Below are experts of layer 7 (counted from 0) of a mixture-of-experts language model. Rows are named router (the router's row for the expert), gate (a neuron's input weights, with its number), up (a neuron's input weights, with its number) and show model dimensions 0-255. Each number is 128 + 24 x the weight over its row's rms, rounded and kept within 0 to 255.
After each expert's rows: "gets" lists some tokens that make up at least twice as much of what it gets as of all text. This comes from a sample of Wikipedia text that the model never trained on. Tokens count by the router's weight.

# expert 14
router [175  90 159 147  91 144 118 107 125 135  99 149 128 152 119 152 117 141  99 137 137 117 129 101 179 145 137 163 151 144 118 123  87  79 108 137 126 126 127  98 135 190 128 104 130 123 153 183 132  75 130 122 160 167 127 132 101 128 131 141  96 126 124 135 120 117  94 133 131 162 159 122 119 168 129 113 102 106 135 127 115 159 109  90 123 148 127 151 138 134 142 162 127 109 105 132 145 106 134 139 128 154  79 111 106 131  79 156 134 138 174 151 133 159 152 113 141 121 111  76 146 130  86 130 106  96 125 161 110 175 121 137 131 152 143 145 118  91 119 158  96 130 129  84 102 106 110 113 143 126  92 113 108  80 172  92 110 116 131 130 117 141 129 114 124 100 127 160 147 139 113 119 125 158  88  97 160 161 139 106 161 101 151 116 156 101 159  96  99 113 146 142  99 181 150 157 121 104 139 152  88 132  96 151 128 109 148 118 116 135 112 125 104 132 138 151  91  96  99 116 127 122 122  98 123 125 151 100 151 113 103 122 153 135  82 141 158 136 109 159 138 118  92 101  98  62 162 128 155 171 113 175 127 103 110  97]
gate0 [142 165 148 128 166  86 143 126 115 129 135 130 137 149  90 117 140 129  70  94 115 116 162 128 108  88 129 134  98  93 124  82 118 149  92 135 137 105 147  97 153 193 143 146 108 144 148 168 134 130 140 117 136 166 116 129  64 115 168 123 125 131 127 114  72 110 121 112 143 124 120 157 137  99 115 108 163 102 178 122 113 131 149 148 174 136 133 168 117 142 151  95 126 152 135  94 124 174 130 179 107 122 114 131 123 108 144 125 130 139 123 112 117 108 112 154  92 119 102 130 106 105 110 149 144 158 128 109  89 117 129 154 155 135 121  93 129  66 158 161 140 119 117 118 118 144 106 142 174 123 121  75 116 172 157  87 125 122 112 155 115 145 115 136 118 168 125 124 123 151 152 130 113 132 136 156 105 175 118 108 160 119 125 154 114 108 154 185 118 132 116 136 105 111 131 131 154  85 138 113 126 118 114 152 136 128 130 118 202 140 121 146 138  89 103 147 135  91 156 119 142 113 171 121 111 135 148 161 155 107 137 115 102 133 103 125  98 113 135 111 125  96 104 103 184 116 144 137 169 162  73 100 128 133 118 165]
up0 [134 165 117 140  90 108 156  84 198 138 121 117 134 148 121 158 115 186  99 163 117 146 139 144 159  66 153 116 110 139 135 132 182 157 115 144 135 102 144 144 135 124 117 133 121 121 155 118 118 157 143 186 100 113 100 134 172 158 112 110 131 101 167  99 147 137 109 138 154 125 135 149 100  92 172 138  90 101  81 142 141 116 164 122 143 175 149 147 131 154 186  79 125 127 118 113 138  69  88 141  99 138 161 125 116  89 104 160 139 178 118 139  92 157 155 145 132 138 138 138 120 177 135 138 130  96 150 161 150 141 144 107 168 107 146 118 107 132 151 110 132  96 165 154 137 100 145 132 137 122 113 123 136 116 135 101 134 141 153 125 112 128 110 129 157  60 154 142 126 159 118 138 100 113 182 104 146 109 136 115 137  99 145  80 104 149 141 116 126 112 126 100  91 116 144 104 136 104 105 157 155 143  83 113 126 106 145 126 138 148 140 144 122 119 137 121  83  98 157 127 156 154 120 149 139 135 110 157  93 137 140 117 114 130 153 116 127 127 169  86 127 115 156 143 118 116 107 104 130 135 120 120 132 139 114 168]
gets: " in", " on", " In", " at", "In", "ing"

# expert 10
router [136  62 190 160  90  83 139 106 138 147 129 186 111 153  98 163 125 128 111 155 133 121  99 121 161 126 118 113 155 133 143 147  95 112 173 127 104 130 143  63 116 135 105 107  88 111 150 150 146  78 147 101 165 162 123 162 110 141 132 125  92 105 110 125 119  83  72 122 114 141 154 133 125 151 110 120 139 141 142 106 157 153 129 135 108 135 119 136 127 125 135 138 127  95  80 154 124  89 110 106 137 129 142 146 119  88 128 159  78 117 166 110 154 132 137 135 161 146 111 120  85 145 122 118 104 117 135 145 131 140  78 131 106 192 135 133 118 112 137 107 125 119  96 108 117  95 124 107 133 130 110 134 151 108 164 116 105  99 105 163 117 141 126 125 113  98 134 113 107 104 155 155 145 141 116  70 144 122 131 145 159 185 126 146 179 132 147 124 113 120 126  98 119 109 144 138 146 132 159 173  87 122 142 146  86  92 136 108 124 157 108 114 110 145 120 120  97 128 146 125 109 100 136 141 139 142 116 104 125 158  86  93 145  86 126 112 116 130 115 106 124  80 129 117 100 120 154  78 193 125 117 150 137 112 115 126]
gate1 [128  88 155 121 112 120 142 133 146 127 126 178 137 136  88 156 147 102 122 137 162 124 157  85 109 105 128 127 101 106 129 114 157 116  65 138 174 135 110  92 115 150 141 178 166  74 157 110 115 144 148 145 110 152 102  89 119 131 128 164 114  77  73 134 129 133 116 149 129 143 137 122 120 123 155 180 136 135 145 142 130 135 127 102 157 155 139 116 181 164 123 107  70 138 107 118 148 143 173 162 103  98 128 120 141 131 139 128 133 138 116 158 146  84 177 108 132 161 117 121 168  88 137 137 163  99 112 115 125 153 104 120 134 131 129 116 164 191 102 172 141 159 163 113 106 153  82 131  99 138  90 137 139 147 117 132 159 140 165 102 159  81 117 142 142 119 142 123 132 146 104 119 100 114 135 139 137 120 139 118  93 126  76 144 126 143  86 108 110 101 162 176 130 136 121 121 123 108 104 110 144 116 169 128 136 133 159 103 133 137 163 136 134 107  91 109 139 106 119 119 129 169 156 147 157 112 134 120  77 135 125 133 121 135 130 110 104 148 157 154 103 154 135 112 117 111 184 173 126 112 132 143 109 115 149 100]
up1 [127 145 165 126 179 138 132 122 110 126 135 156  94 123 127 160 100  93  96 115 121 124 135 103 134 160 129  91  82  82 125 125 138 116 100 115 135 133 143 163 131 121 106 111 131 130 121 124 106 143 118  96 148 132 118 151 137  50 125 131 124 103 172 137 173 134  99  79 125 122 174  62 110 140 111 135 177 112 111 129 135 111 114 156 103 110 117 143 127 111 129 115 131 128 159 165  85 118  99 125 155 102 103 133 138 155 133 128 161 106 106 112 143 146 135 119 111  87 136 109  69 148 129 115 104 183 149 142 119 146 105 108 129  63 140 176 127 148 133 151 149 130 106 154 118 131 170 117 103 146 134 131 152 146 127 149 122  97 107 129 135 123 102 160 117  75 116 121 104 144 109 104 177  94 175 109 140 169 146 149 118 157 133 119 160 100 133 166 132 135 137 120 125  79  91 153 155 103 121 111 103 118 136 139 159  92 127 103 125 128 138  98 151 133 146 144 131 134 141 104  87 128 160 109 159 130 118 111  66 160 135 122 107 143 103 131 117 101 144  98 118 103 135 128 151  95 139  98 103 157 132 191 104 125 119  82]
gets: " |", "-", "|", ":", ".\n\n", "\n"

# expert 22
router [143  80 177 144  87 147 121 122 162 131 112 125  75 133 113 185 147 168 113 142 153 113 123 120 160 141 125 115 137 137 130 147  81 130  83 132  93 118 104 133 147 181 113 134 156  93 145 159 155 122 152 108 133 161 121 150 138 110 121 128 115  92 129 167 102 109 119 149 156 145 147 104 146 128 152 113 113  89  85 146 136 145  93 112 159 155 145 177 158 120 153 152 124 122 112 150 141 129 126  86 133 163 123 141 102  99 108 168 116 132 131 132 144 143 148 121 163 109 141 107  92 125 149 125 121 125 135 145  87 130  89 118 134 148 167 143 127 118 165 104 123 157 153 102 110 118 117  94 133 161 100 115 158 136 143  89 114 109 152 155 128 135 139 125 126 171 185 194 132 108 112 136 144 106 112 137 120 133 146  94 141 135 160 175 156 125 148 127 132  86  86 141 155 165 147 131 116 121 158 110  78 116 117 153 119  80 146 126 156 140 126  88 142 116 141 126 114  88 153  60 114 111 158 125 137 101 127 106 148 145  92  93 155 100 149 148 143 128 122 121 132 141 114 132 129  84 153 130 168 166 132 143 177 108 140 113]
gate0 [129 118 126 136 114 138 140 138 141 125 113 133 119 137 107 143 144 140  73 131 103 134 121 118 128  94  93 111 141 174 105 149 162 144 138 159 127 132 131 107  83 117 136 138 113 130 122 127 134 147 113 119 111 140 145 116 123  96 108 132 126 101  93 125 152 108 129 164 130 109 133 134 138 148 116  73 142 134 128 145 116 118 113 173 164 109 125 144 165 113 151 137  99 136 130 139 136  99 141  84 134 104 137 143 126 123 104 167  92 157 158 173 130 107  88 135 156 108 123 194  66 169 137  52 125 128 120  79 138 153 126 153 136  68 152 146 147 120  95 131 151 158 117 143 116 124 104  92 133 160 147 140 111 160  82  92 128 117 142 144 144 171 196 124 108 141 137 114 122  87 121 135 119 152 116 128 143  92 156 115 124 163 149 131 127 154 144 114 175 158 117 159 128 183  88 187 138 165 131 130 112  96 140 131 104 113 148 112 141 115 126 150 124 135 137 153 137 140 131 139 123 134 183 127 128 112  82 106 155  95  73 163 128 165 116 100 103 128  66 135 132 173 105 157 135 126 114 133 147 106  93 128 125 113 134 157]
up0 [141 153 140 101 103 102  86 158 138 192 129 134 147 147 129 125 152 139 121 129 126 110 141 121 139 114 123 149  74 104 141 143 161 106 158 122 112 106 107 114 125 123 128 125  86 109 123 107 113 157 171 132  82 107 175 150 163  98 132 127 108 110 141 171 151 189 130 150 121 108 120 107 121 125 114 144 131 145 115  81  85  85 140 149 142 127 145 126 163 107 167 130 111 153 135 160 172 104 144 180  99 152 153 137 148 137  95 127 142  86 126 100 107 134 133 128 152  95 133 134 127 118 152 146 125 142 183 130  90 141 153 154 117 135 127 141 126 143 153 110 161 128 125  84 143 128 107 111 150 141 134 172 100 118 109 130  79 166 115 153 138 163 126 127 158 143 132  88 150 181 155 102 127 134 172 113 141 139  91 152 174 107 155 133 177 158 118 142 151 171  92 131 150 114 142 133 127 112 135  97 120 149 103 167 144  92 150 139 128 103 115 101 107 129 101 181 141 143 123 144 156 168 141  98 155 112 145 147 197 152 126 121 140 128  95 144 117  89 127 100 136 135 116 151 128 120 117  89 153 153 132 146 125 153 119 166]
gets: " M", " C", " D", " S", " P", " T"

# expert 9
router [143  71 168 142 129 130 144 103 154 171 134 117  93 134 105 129 161 186 100 153 111  92 123 150 121 169 116 132 144 161 143 110 133 133 108 156  97 165 151 103 153 139 120 114 111  94 134 115 115  97 152 103 142 165 113 147 110  94 122 145 106 112 118 126 146 123 128 154  98 142 174 129 113 164 156 109 149 138  97 152 129 146 112 119 151 136 134 132 159 148 121 167 148  94 115 127  91 128 142 131 116 135 104 123  88 139 110 142 138 104 165 134 163 162  94 129 155  73 118 115 130 129 135  88  85 123 134 125 120 150 100  89 117 135 120 110 111  95 152 135  89  68 154 100 122 107 150 100 143  87  85 106 108 102 149 123 106  62 152 129 126 158 136 120 125 102 139 131 137 142 156 137 174 145 104  98 153 175 127 108 159 161 141 142 152  80 167 124  82 111 157 118 131 141 117 118  95 113 190 136 132  87 109 120 137  79 117 158 155 146  96 134 130 150 149 128 117 123 139 108 119 135 150  97 140 128 137 108 167 160 112  81 143 121 111 163 146 120 122 119 131 151  85 127 119 100 131  82 142 157 136 142 119 119 159 104]
gate0 [109 147 120 162 122 127 101 136 129 145 114 141 138 112 109 119 109 102 114 128 132 153 101  97 127  96 137 123 150 126 135 112 148 149 152  84 171 129 136 105 117 141 154 113 101 136 147 123 116  77  93  92 150 104 126 123 133 120  98 138 120 172 124 113  83 108  66 117 108 106 119 176 168 129  82 163 114  60 119 122 100 112 147 152 119 128 129 124 141  94 154 123 140 160 135 102 144 131 114 172 167 121 118 146 120 128 162 151 143 129 155 132 133 126 126 114 168 106 160 118  88 136  76 163 131  81  98 147 123 113 122 183  82 130 108 120 129 149 141 115 188 173 181 149 134 157 126 150 148 153 144 126 175 135  88 133 116 165 102 127 138 122 109 136 121 124 114  73 116 145 135 131 167  96 101 158 103  97 135 148 135 112 103 132 112 151 157 119 140 132 126 134 150 126 153 157 112 184 122 112 130 152 187  84 108 151 112 120 150 135 163 127 146 134 151  99 137  92  97  95 118 128 180 109 120 158 149 139 132 120 133 127 108 138 143 136 122 130 129 156 107  76 155 116 141 146 108  70 139 101 137 105 102 137 131 138]
up0 [144 178 129 156 120 113 111 171 119 117 162 145  89 157 119 150 127 149 170 132 104 150 100 152 128 180  58 135 116  74  63 121 120 153 122 116 133 139 138 105 142 110 151 152 117 135 129 134 163 126 135 159 129 121 137 135 159 137 105 151 160 147 148 137 147 111 108 158 160 139 121 144 133 147 156 131 100 155 139 134 115 153  85 111 146 116 103 131 117 162 107 112 124 120 143 107 110 119  94 150 108 155 113 140 164 115 129 140 119 165  77 150 109 152 119 105 118 116  89 153 100 138 104 119 142 117 157 138 173 123 153 162 168 127 149 136 138 126 182 125 105  98 101 155 142 155 119 102 194  91 125 173 124 123 103 141 142 176 121 136 143 106 157 154 129 178 131 146  97  93 147 184 142 102 139 119 130 145 113 153 128 120 126 116 133 124 109 128 123 150  97 125 138 163 125 138 149 141 109 121 145 109  80 119  81 115 122 113 101 119 148 138 154 142 124 109  79 115 173 141 148 136 121 110 170 103 122 152 150 105 125 140 145  99 162 138 122 131 148 114 125 128 138 106 186  89  81 138 120 126 115 126 183  95  89  96]
gets: ",", " of", " and", " in", " by", " with"

# expert 2
router [129 124 171 110 145  91 120 114 156 143 119 155 123 154 119 139 141 119 137 105 165 110 116 121 107 151 118 136 123 129 126 149  97 124  73 118 119 118 105 122 147 139 108 109 145  92 139 174 139  71 153 159 146 148  95 167 129 102 146 161 115 116 107 124 115 110 146 176 149 158 130 101 105 142 146 116 153 124 130 166 118 137 111  99 118 134 158 125 142 137  95 122 159  99 142 167  76 110  88 147 148 152  93 172 110 116 139 133 108 140 160 117 144 141 117 132 163 125 100 116 108 170 193 121 138 118 121 142 109 134 115 123  89 113 155 139  94 130 138 127 113 124 110 123 118 135 111 110 135 122  62 130 137  91 185 111  87 113 154 138 118 123 149 131 113 139 134 167 168 127 109 129 157 182 142 129 172 173 107 113 168 166 184 129 119  99 140 113 108  96 172 156 116 151 128 124 105  97 130 168  96 117 128 153 123 121 149 156 123 144  89 142 123 137 124  97  80 116 115 130  96 111 123 150 142 102 104 146 141 148 108 131 194 149 129 130 153 110 110  82 108 103 120 138 132 102 144  76 115 147  85 132 105  81 117 105]
gate0 [163 157 140  73 163 114  89 164 159 129 130 159 138 157 144 133 110 112 106 155 137  98 115 148 135 149 133 132 130 137 125 111 127 124 106 118  93 112 134 113  89 144  77 125 106 131 118 168 127 108 134 140 135 133 120 136 134 100 188 121 141  95  87 111 124 106  62 165 121 174 175 133 116 154  87 127 125 140 131  86 143 131 120 139 106 124  97 131 144 161 113 170  93 152 130 154 118 146 135  82 101 125 131 149 129 148 129 175 131 132 135 130  41 151 153 145 157 113 121 150 161 116 126 135 116 142 113 102 130  90 131  77 151  88 137 133 156 141 134 120  98 146 110 148  77  93 139 146 160 136 133 134 112 111 118 104 135 127 137 130 125 146 116 115  96 106 142 146 180 139 140 126 114 111 148 153 135 131 172 142 100  99 153 126 114 129 107  97 110 127  97 116 132 173 154  74 129 148 161  63 119 100 169 116 117 140 132 108 142 108 164 112 181  96 139 104 120 103 137 154 122 173 134 114 130 105 144 138 164 113 131  83  97 122 136 100 110  83 131 127 123 118 139 111 135 146 109 139 140 160 142 165 166 107 119 120]
up0 [110 143 116 148 106 164 140 116 146 117 169  94 122  99 150 116 140 137 143 115 163 150 141 127  99 137 124 148  97 121 136 131 131 147  95 120 121 139 148 157 142 144 138 100 161 155 133 133 100 134 113 128 164 135  97 140  96 118 163 157 114 140 114 200 143 119 164 121 169  96 139 126 126  89 145 139 139  96 156 135 120 118 119 138 150 109 151 116 122 158 128 134 156 107 138 151 120 126  93 134 154 146 157 105 134 111 148 119 209  86 101 154 113 149 107 139 177 117 107 111 119 144  62 124 176 115 106 116 165 144 131 148 123 144 125 112  80 161 119 138 112 149 134 128 130 102 142 121 164 120  92 146 114 109 167  97 136 142 109 138 178 115 132 139 141 113 150 124 128 151 122  81 160 123 120 127 172 148 124 145 189 105 113 112 114  97  90 110 111 141 178  92  98 111 166 131 126 107 107 102 129 158 110 171 162 162 101 136 163 123 123 121 113 106 152 115 112 188 137 115 109  79 117 121  79 152 138  99 143 152 150  84 115 108 121 126 132 152 148  93  95 112 129 141 111  91 100 109 146 124 140 125  86 136 133 181]
gets: " (", "\n", " a", " |", " =\n\n", " was"

# expert 16
router [139  90 163 128 111 122 114 113 100 157  76 131 111 157 127 147 163  97 132 164 140 142 129 121 144 142 143 119 140 125 140 143  84 116  73 115 114 142 127 108 147 141 130  99 127  99 167 146  98 109 126 106 127 112  83 165 131 103 148 117 114  90 120 123 120 110 137 157 127 143 166 110 126 172 117 123 176  92 160 136 158 149 122 123 117 142 147 123 159 127 125 168 151  72 122 133  47 111  91 113 129 160 107 147 113 120  91 128 117 139 143 123 120 123  64 105 109 113 144  98 101 162 117  92 155 135 158 166 115 119 121 126  99 128 156 144 125 109 121 110 127 112 145  83 118 122 173 136 171 148 111 107 150  87 160 103 125 123 124 150 145 148 156 148 145 119 133 145 104  94 103 149 157 146 119 126 154 171 156 105 143 137 160 139 141  74 158 119 118  98 122 123 118 140 125 127  85 133 102 137  87 129 107 177 124 119 133 124 120 159  84 122 114 149 140 125 145 127 122 119 122 121 178 112 148  87 101  85 168 112 101 126 178 139  69 145 176 121 123 108 120  99 109 119 176  91 155 115 137 160 112 141 139 113 137 125]
gate0 [156  93 171 166  84 118 126 172 138 115 112 115 140 124  91 133 136  90 129 144 143 112 138 121 149 117 130 115 137 106 148  73  96 117  58 156 120 112 106 114 139 106 128 164 120 142 136 116 144 125  82  97 130 120 138 136 152  99 177 169 133 103 140 124 133 124 122  99 142 152  76 121 133 129 126 102 158  88 132 154 109 135 130 157  92  93 118  70 169 127 114 133 148 136 149 114  99 134 151 110 154 102 148 101 125 114 146  91 143  83 133  94 106 143 107 126 102 140 135  98 117 109  83 120 151 140 145 156 115 104 170 145  93 153 116 144 110 120  88  97 110 131 135 144 146 155 111 136 154 126 114 129 140 108 139  81 156 139 123 129 135 155 139 110 103 187 117 119 141 130 147 128  86 126 130 122 185 100 134  95 137 118  92 133 139 127 133 110 104 103 152 166 107 107  96 124 166 171 143 108 141 100 141 123 131 120 156 113 142  72  69 122 163 132 171 116 132 161 165  97  99  50 139 129 129 113 133 112 123 118 131 116 131 106 150  95 130 146 138 127 120 162 152 115 141 116 154 102 131 122 113 118 130 181  86 136]
up0 [119 139 100 195 114 113 112 101 157 134 137 143 118  93 109 145 130 129 115 181 145 113 158  81  97 136 122 100 119  94 142 116 120 153 117 134 164 131 107 134 111 140 134 119 121 136 160 142 156 167 105 106 104 117 196 164 125 137 135 134 131 142 144 114 121 114 108 169 105 141  89 102 146 112  76 192 129 101 119  69 142 155 104 113  87 122 153 118  66 128 108 121 102 108 103  93 151 121 108 136 122 113 126 179 130 105 118 140 166 129 152 157 116 108 124  74 145 106 107 120  94 115 110 114 126 107  87 112 121 163 143 142  92 127 124 107 173  96 107 132 116 112 123 110 105  79 122 112 145 188 150 185  96 118 114 131 101 143 132  82 113 125 109  85 107 118 131 134 122 140 110  90 137  74 127 145  93 140 129 108 135 104 115 138  98 114 160 159 141 129 123 110 148 122 109 105 130 122 125 111 140 155 108 157 148 157 167 112 138 111 139 110 145 114 115 144 143 108 145 132 136 146 102 125 127 140 137 100 146 155 107 118 162 111 106 157 108 150 125 102 133 151 152  99 126  66 104 128 145 162 159  93 134 124  79 123]
gets: " was", " to", " is", "ed", " were", "ing"

# expert 11
router [137 127 109 163 102 113 120 134 141 186  96 183 160 168 111 124 124 177 119 142 135  68 129 139 123 130  86 121 124 113 141 127 119 117 144 118  85 134 129 109 117 145  90 111 113 149 234 128 129 127 136  94 158 148 133 137 134 141 209 146 118 149 158 147 146 106 107 159  95 134 143 121  97 140 105 126 134  87 127  97 139 105 136 136 132 138 157 140 172 156 123 131 163  97 103 164  88 104 118 113 125 118  98 139 103 142  88 131 142 131 122 157 141 157 128 135 153 152 119 137 110 148 128 131 125 100 145 180 147 116  88 111 175 180 141 129  86 127 151 160 123 137 142 129 101 118 127 127 137 120  99 143 125 107 163  93 143 110 147  98 148 134 160 110  92 128 161 121 139 114 144 133 171 148  94 121 154 165 118 103 149 132 162 140 150 126 141 117 124 119 153 109 154 147 157 132 110  73 119 158 131  91 106 138 103 143 172 152 144 145 100 145 109 128 139 116 118  99 138 155 107 114 129 106 147 148 119 135 173 163 124  92 131 144 117 138 135 125 103 154 114  92  91  85 117 108 136 137 150 132  87 170 124 123 146 112]
gate0 [129 126 128 121 140 120  82  97 143 153  98 101 137 109 110 143 112 137  88 124  86 117 119 127 172 138  60 103 131 123 101 145 115 115 118 124 136 149 124 103 132 108  96 146  80 154  77  97 132 109 119 113 122 128 141 103 123 134 116 125 125 115 158 140 129  97 133 117 148 120 129 167 107 102  98 147 129 118 128 119 148 150  87 124 101 122 169 170 112 130 135 131 113 118 115 152 110 122 146 133 107 140 139 180 109 132  72 107 147  81 125 113 163 157 140 112 148 113 150 146 104 153 153 130 121 107 180 194 105 139 155  80 122 144 137 125  96 130 150 138 117 113 122 124 126 145 163 148  90 103 123 101  93 126 130  86 159 137  77 117 124 125 171 109 100 123 112 125 142  75 131 170 148  88 111 142 152 111 153  91 120 113 162 156 156 129 144 124 103 137 124  89 103 144 185 135 138 108 118 118 152 155 148  99 133 109 172 128 102 127 110 181 100  70 138 106 126 115 108  87 152 130 106  76  90 104 136 162 156 152 119 135 129 108  99 115 106 141  87 145 100 140 111 129  97 113  88 118 113 136 134 149 147 180 124 115]
up0 [164 158 128 142  93 131 133 128 154 118 114 166 122 113 115 141 121 150 181 156 116  91 160 132  92 112  75 101  98 122 121 109 158 121 115 119  85 152  93 110 138 102 155 102  77 118 129  98 135 112 105 155 135  70 120 136 149 114 129 148 140 127 143  93 133 129 111 138 138 135 129 122 144 124 130 184 120 141 108 141 133 115 141  98 118  95 164  82 153 104 121 104 165 138 103  78 114 137 141 109 148 114 147 141 103 132 117 145 110 119 129 162 168 124  93 116 116 145 120  90 129 102 162 127 100 181  82 156 103 136 164 150 116 136 112 111 148 163 126 103 154  98 114 175  94 118 116 128  93 101 120 114 115 165 116 139 113  96 100 120 129 141 141 132 115  81 139 128 125 117 108 120  68 106 173 122 140 136  98 122 131 127 120 109 120 156 113 133  90  99 148 136 114 185 155  89 134  92 104  98 111 124 142 155 120 163 146 105 167 179 129 147 152 113 148  91 160 123 105 133  63 147 114 171 137 121 123 123 157 123  90  96 101 127 133 109 121 100 140 167 118 157 147 105 111  98 155 128 105 136 135 168 142 102 110 111]
gets: "a", "an", "i", "o", "in", "on"

# expert 15
router [176  66 151 154 110 129 120  82 115 142 109 153 118 155 113 164 131 143  98 174 139 107  96 113 158 139 113 144 165 154 158 145  89 124 117 110  98 151 145 100 142 176 109  86 163 122 171 162 116  77 180 138 164 158 109 134 124 131 166 140 101  97 109 140 128 126 117 141 133 141 120 105 101 150 142 113 111 116 132 135 135 126 109  92 126 167 143 127 137 133 111 134 139 124  97 114 114 123 100 110 113 152  93 147 112 153 104 151 133 115 171 152 149 135 117 126 164 116 112  86 127 142 136 139  90 103 134 147 119 146  93 139 154 176 147 142 108  94 156 125  93 129 116 125 103  82 146  99 146 117  89 109 153  80 140  83  93 111 148 107 137 136 124 133  95 135 115 141 145 116  95 127 173 141  85  88 157 151 140  97 156 139 136 144 165  92 145 111 106 107 132 151 135 159 163 126 108 134 151 165 121 129  93 114 112  91 136 140 111 163  89 131 144 156 142 106 125 114 107 134 114 107 149 127 139 107 124 118 175 150  99  91 162 142 102 133 122 139 101 122 134 141 105 108 113  88 170 113 177 141  85 162 133 104 132  92]
gate0 [160  85 105 142 120 107 129  97 149 121 174  85 146 125  87 135 110 123 127 161 119 105 135 125 114  93 141 157 139 140 108 124 116  99 149 187 142 104 125 175 123 123 110 107 140 155 151 100  95  85 144 123 173 128  91 129 147 117 120 136 110 168  96 119 119 156 112 163  95 135 157 123 101 134 128 145 140 147  93 145 149 161 139 124 136 106 137  61 153 121 126 116 124 136 106 118 149 153 113 129 185 152 114 132 102 110 140 121 143 145 134 124 143 148 105 117 131 133 143 162 149  62 149 153 115 132 130 148  80 140 106 115 164  92 103 127 128 142  83 132 137 118 109  98 149 149 154  86 126 153 164  96 107 121 118 123 111 132 125 159 145 185 128 156 113 114 142 112 120 146 138 128 129 107 115 121 136 102 127 147  93 128 145 172 106  84 146 122  82 133 121 159 120 155  88 155 114 141 147 146 132 133  87 110  95 120 165 172 158  98 147 144 128 130 118 131  96 101 132 136 154 141 126 141 136 119 131 152 151 138  92 167 150 112 162 163 179 164 118 108 138 133 111  75 140 134 135  94 126 122 191 100 177 154 169 116]
up0 [134 150 122 148 156 160 138 109 136 104 160 117  71 120 137 110 124 138 151 173 143 131 123  88 136 100 112 105 110 130 153 101  97 111 108 101 121 133 124 104 131 152 168 134 111 105 143 135 135 145  95 121 125 165 124 107  97  98 116 135 147 107 112 101 143 143 144 111 117 124 109 158 153 155 143 143 156  93 114 102 139 117 126 101 131 180 124 130 179 119  97  93 142 160 106 105 110 128 146  72 150 119 183 114 151 128  94 153 133  99 155 144 135 137 133  80 116 149 171 133  96 127 111 122 136 192 179 148 119 144 166 130 139 138 137 165 127 115 165 159 133 142 134 109 158 139 123 101  76 113  98 121 162 151 142 118 102 136  59 112 150 144  70  99 124 146 116 135  89 147 157 129 136 126 147 141 119 144 122  92 139 157  81 101 118 143 133 137 130 137 145 161 110 125  95 124 131 157 140 125 165 147 155 151 116 102 164 117 115 135  91 183 133 148 127 124 127 104 180 127 155 102 112 143  84 139 107 123  96 124 138 103 137 131 129 111 170 147 155 120 124 115 158 112 138 129 111 103 161 177  89 123 153 157 145  69]
gets: "\n", " and", " of", "20", "-", ".\n"

# expert 13
router [150 110 152 158 148 117  97 110 127 141 131 117 124 170 126 179 107 160  86 143 166 106 141 161 149 141 137 121 183 169 155 132  78 111 143 128 101 120 114 107 142 173 115 125 132 123 188 175 112  96 137 144 166 159 134 110 105 107 128 172  96  62 125 128  95 108 141 126 130 135 127 131 140 128 146 115 154 117 158 150 154 168 112 115 118 154 127 130 140 153 113 117 107 119 100 154 135  85  71 118 125 137 117 133 124 159 157 144 127 130 151 128 174 144 109 135 143 137 114 118 111 162 146 138 110  85 132 125 145 115  80 157 145 162 125 182 112 103 131 103  83  71 112 114 111  97 141 127 155 124  75 105 164  98 155 110 126 136  91 118 148 162 117 138 145 117  97 121 148 118 106 107 136 120  85 103 146 161 112 108 136 153 127  86 124 101 160  92 127  68 126 147 101 145 137 133 119  99 136 140 118 105  91 122 128 107 131 132 134 151 126 103 110 166 117 104 132  84 139 103 125 116 116 142 142 138 126 140 157 125  82  83 146 129 131 137 147  83 109 125 113 112 131 106 118 120 138 129 190 138 117 164 141  83 139 108]
gate0 [118 129 132 119  88 108 128 130 119  94 152 159 143 152 119 173 144 183 111 114 106 128 153 174 154 154 150 125 168 108 154 133 163  95  85 146 124 132 153 121 154 138 118 110 138 146 126 120 195 121 123 156 139  98 149 127 150 139 140 137  84  99 127 175 161 152 132 171 138 132 130 110 132 170 115 113 144 108 139 122 186 113 162 105 166 152 103 136 138 147 129 103  96 139 118 142 128 106 116  78 169 100 120 147 127 119 159 104  93 171 174 117 125 113 147 120 136 172  92 165 118  87 139 119 125 116 112 136 139 110 159 149 118 112 118 160 116 130 145 138 158 151 153  68 108 119 134 100 154 130 112 121 130  92 178 131 128  95 140 110 105 125 154 104 117 143 138 131  97 193  95 141 123 145  77 114 144 116  80 174 125 101 154 137 154 126 122 130 143 127 115 104  87 138 135 122 142  88 117  94 105 138 128 115 116 134 132 122 125 112 111 130  81 156 114 148 146 102 122 131 149 193 158  99 128 129 116  99 164 158 111 116 132 116 143 131 126 128 151 108 120 106 139 106 136 103 155 127 105 112 150 206 100 127 119 135]
up0 [ 77 167 125  72  76 107 154 166 176 157 144 168 147 122 123 101  84 126 119 112  96 137  98 138 132 129 128 119 124 115 164 155 128  80 119 121 108  80 135 119 127 116 134 126 123 129 164 108 113 115  98 135  90  94  92 108 130 141 132 134 140 143 160 109 129 134  76 133 100 153 152  84 113 180 123 130 137 101 184 135 173 116 145  79 157 122 117 124 106 130 141 138 140 132 131  97 128 150 124 148 168 134 135 122 126 164 128 138 156 117 126 122 116 117  91 143 145 115 148 127 123 117 123 153  88 153 138 152  87 160 154 117 152 110 151 134  70 131 112 125 101 140 157 123 100 185 120 168  96 150 183 149 129  70  78 157 132 116 109 121 118 112 156 141 113 141 157 122 131 152 126 141 139 117 122  97 152 102 147  99 112 143 136 133 149 145 104  99  96  82 121 126 104 142 116 153 155  98 113  94 131 136 174 136 148 124 121 122 143 133 161 129 133  83 112 134 113  98  88 137 104 170 140 140 109 119 107 135 117 112 136 120 108 171  92 148 106 126 122 151 160 116 165 173 167 134 145  86 137 117 124 111 142 156 124 155]
gets: ")", "\"", "S", "O", "C", "."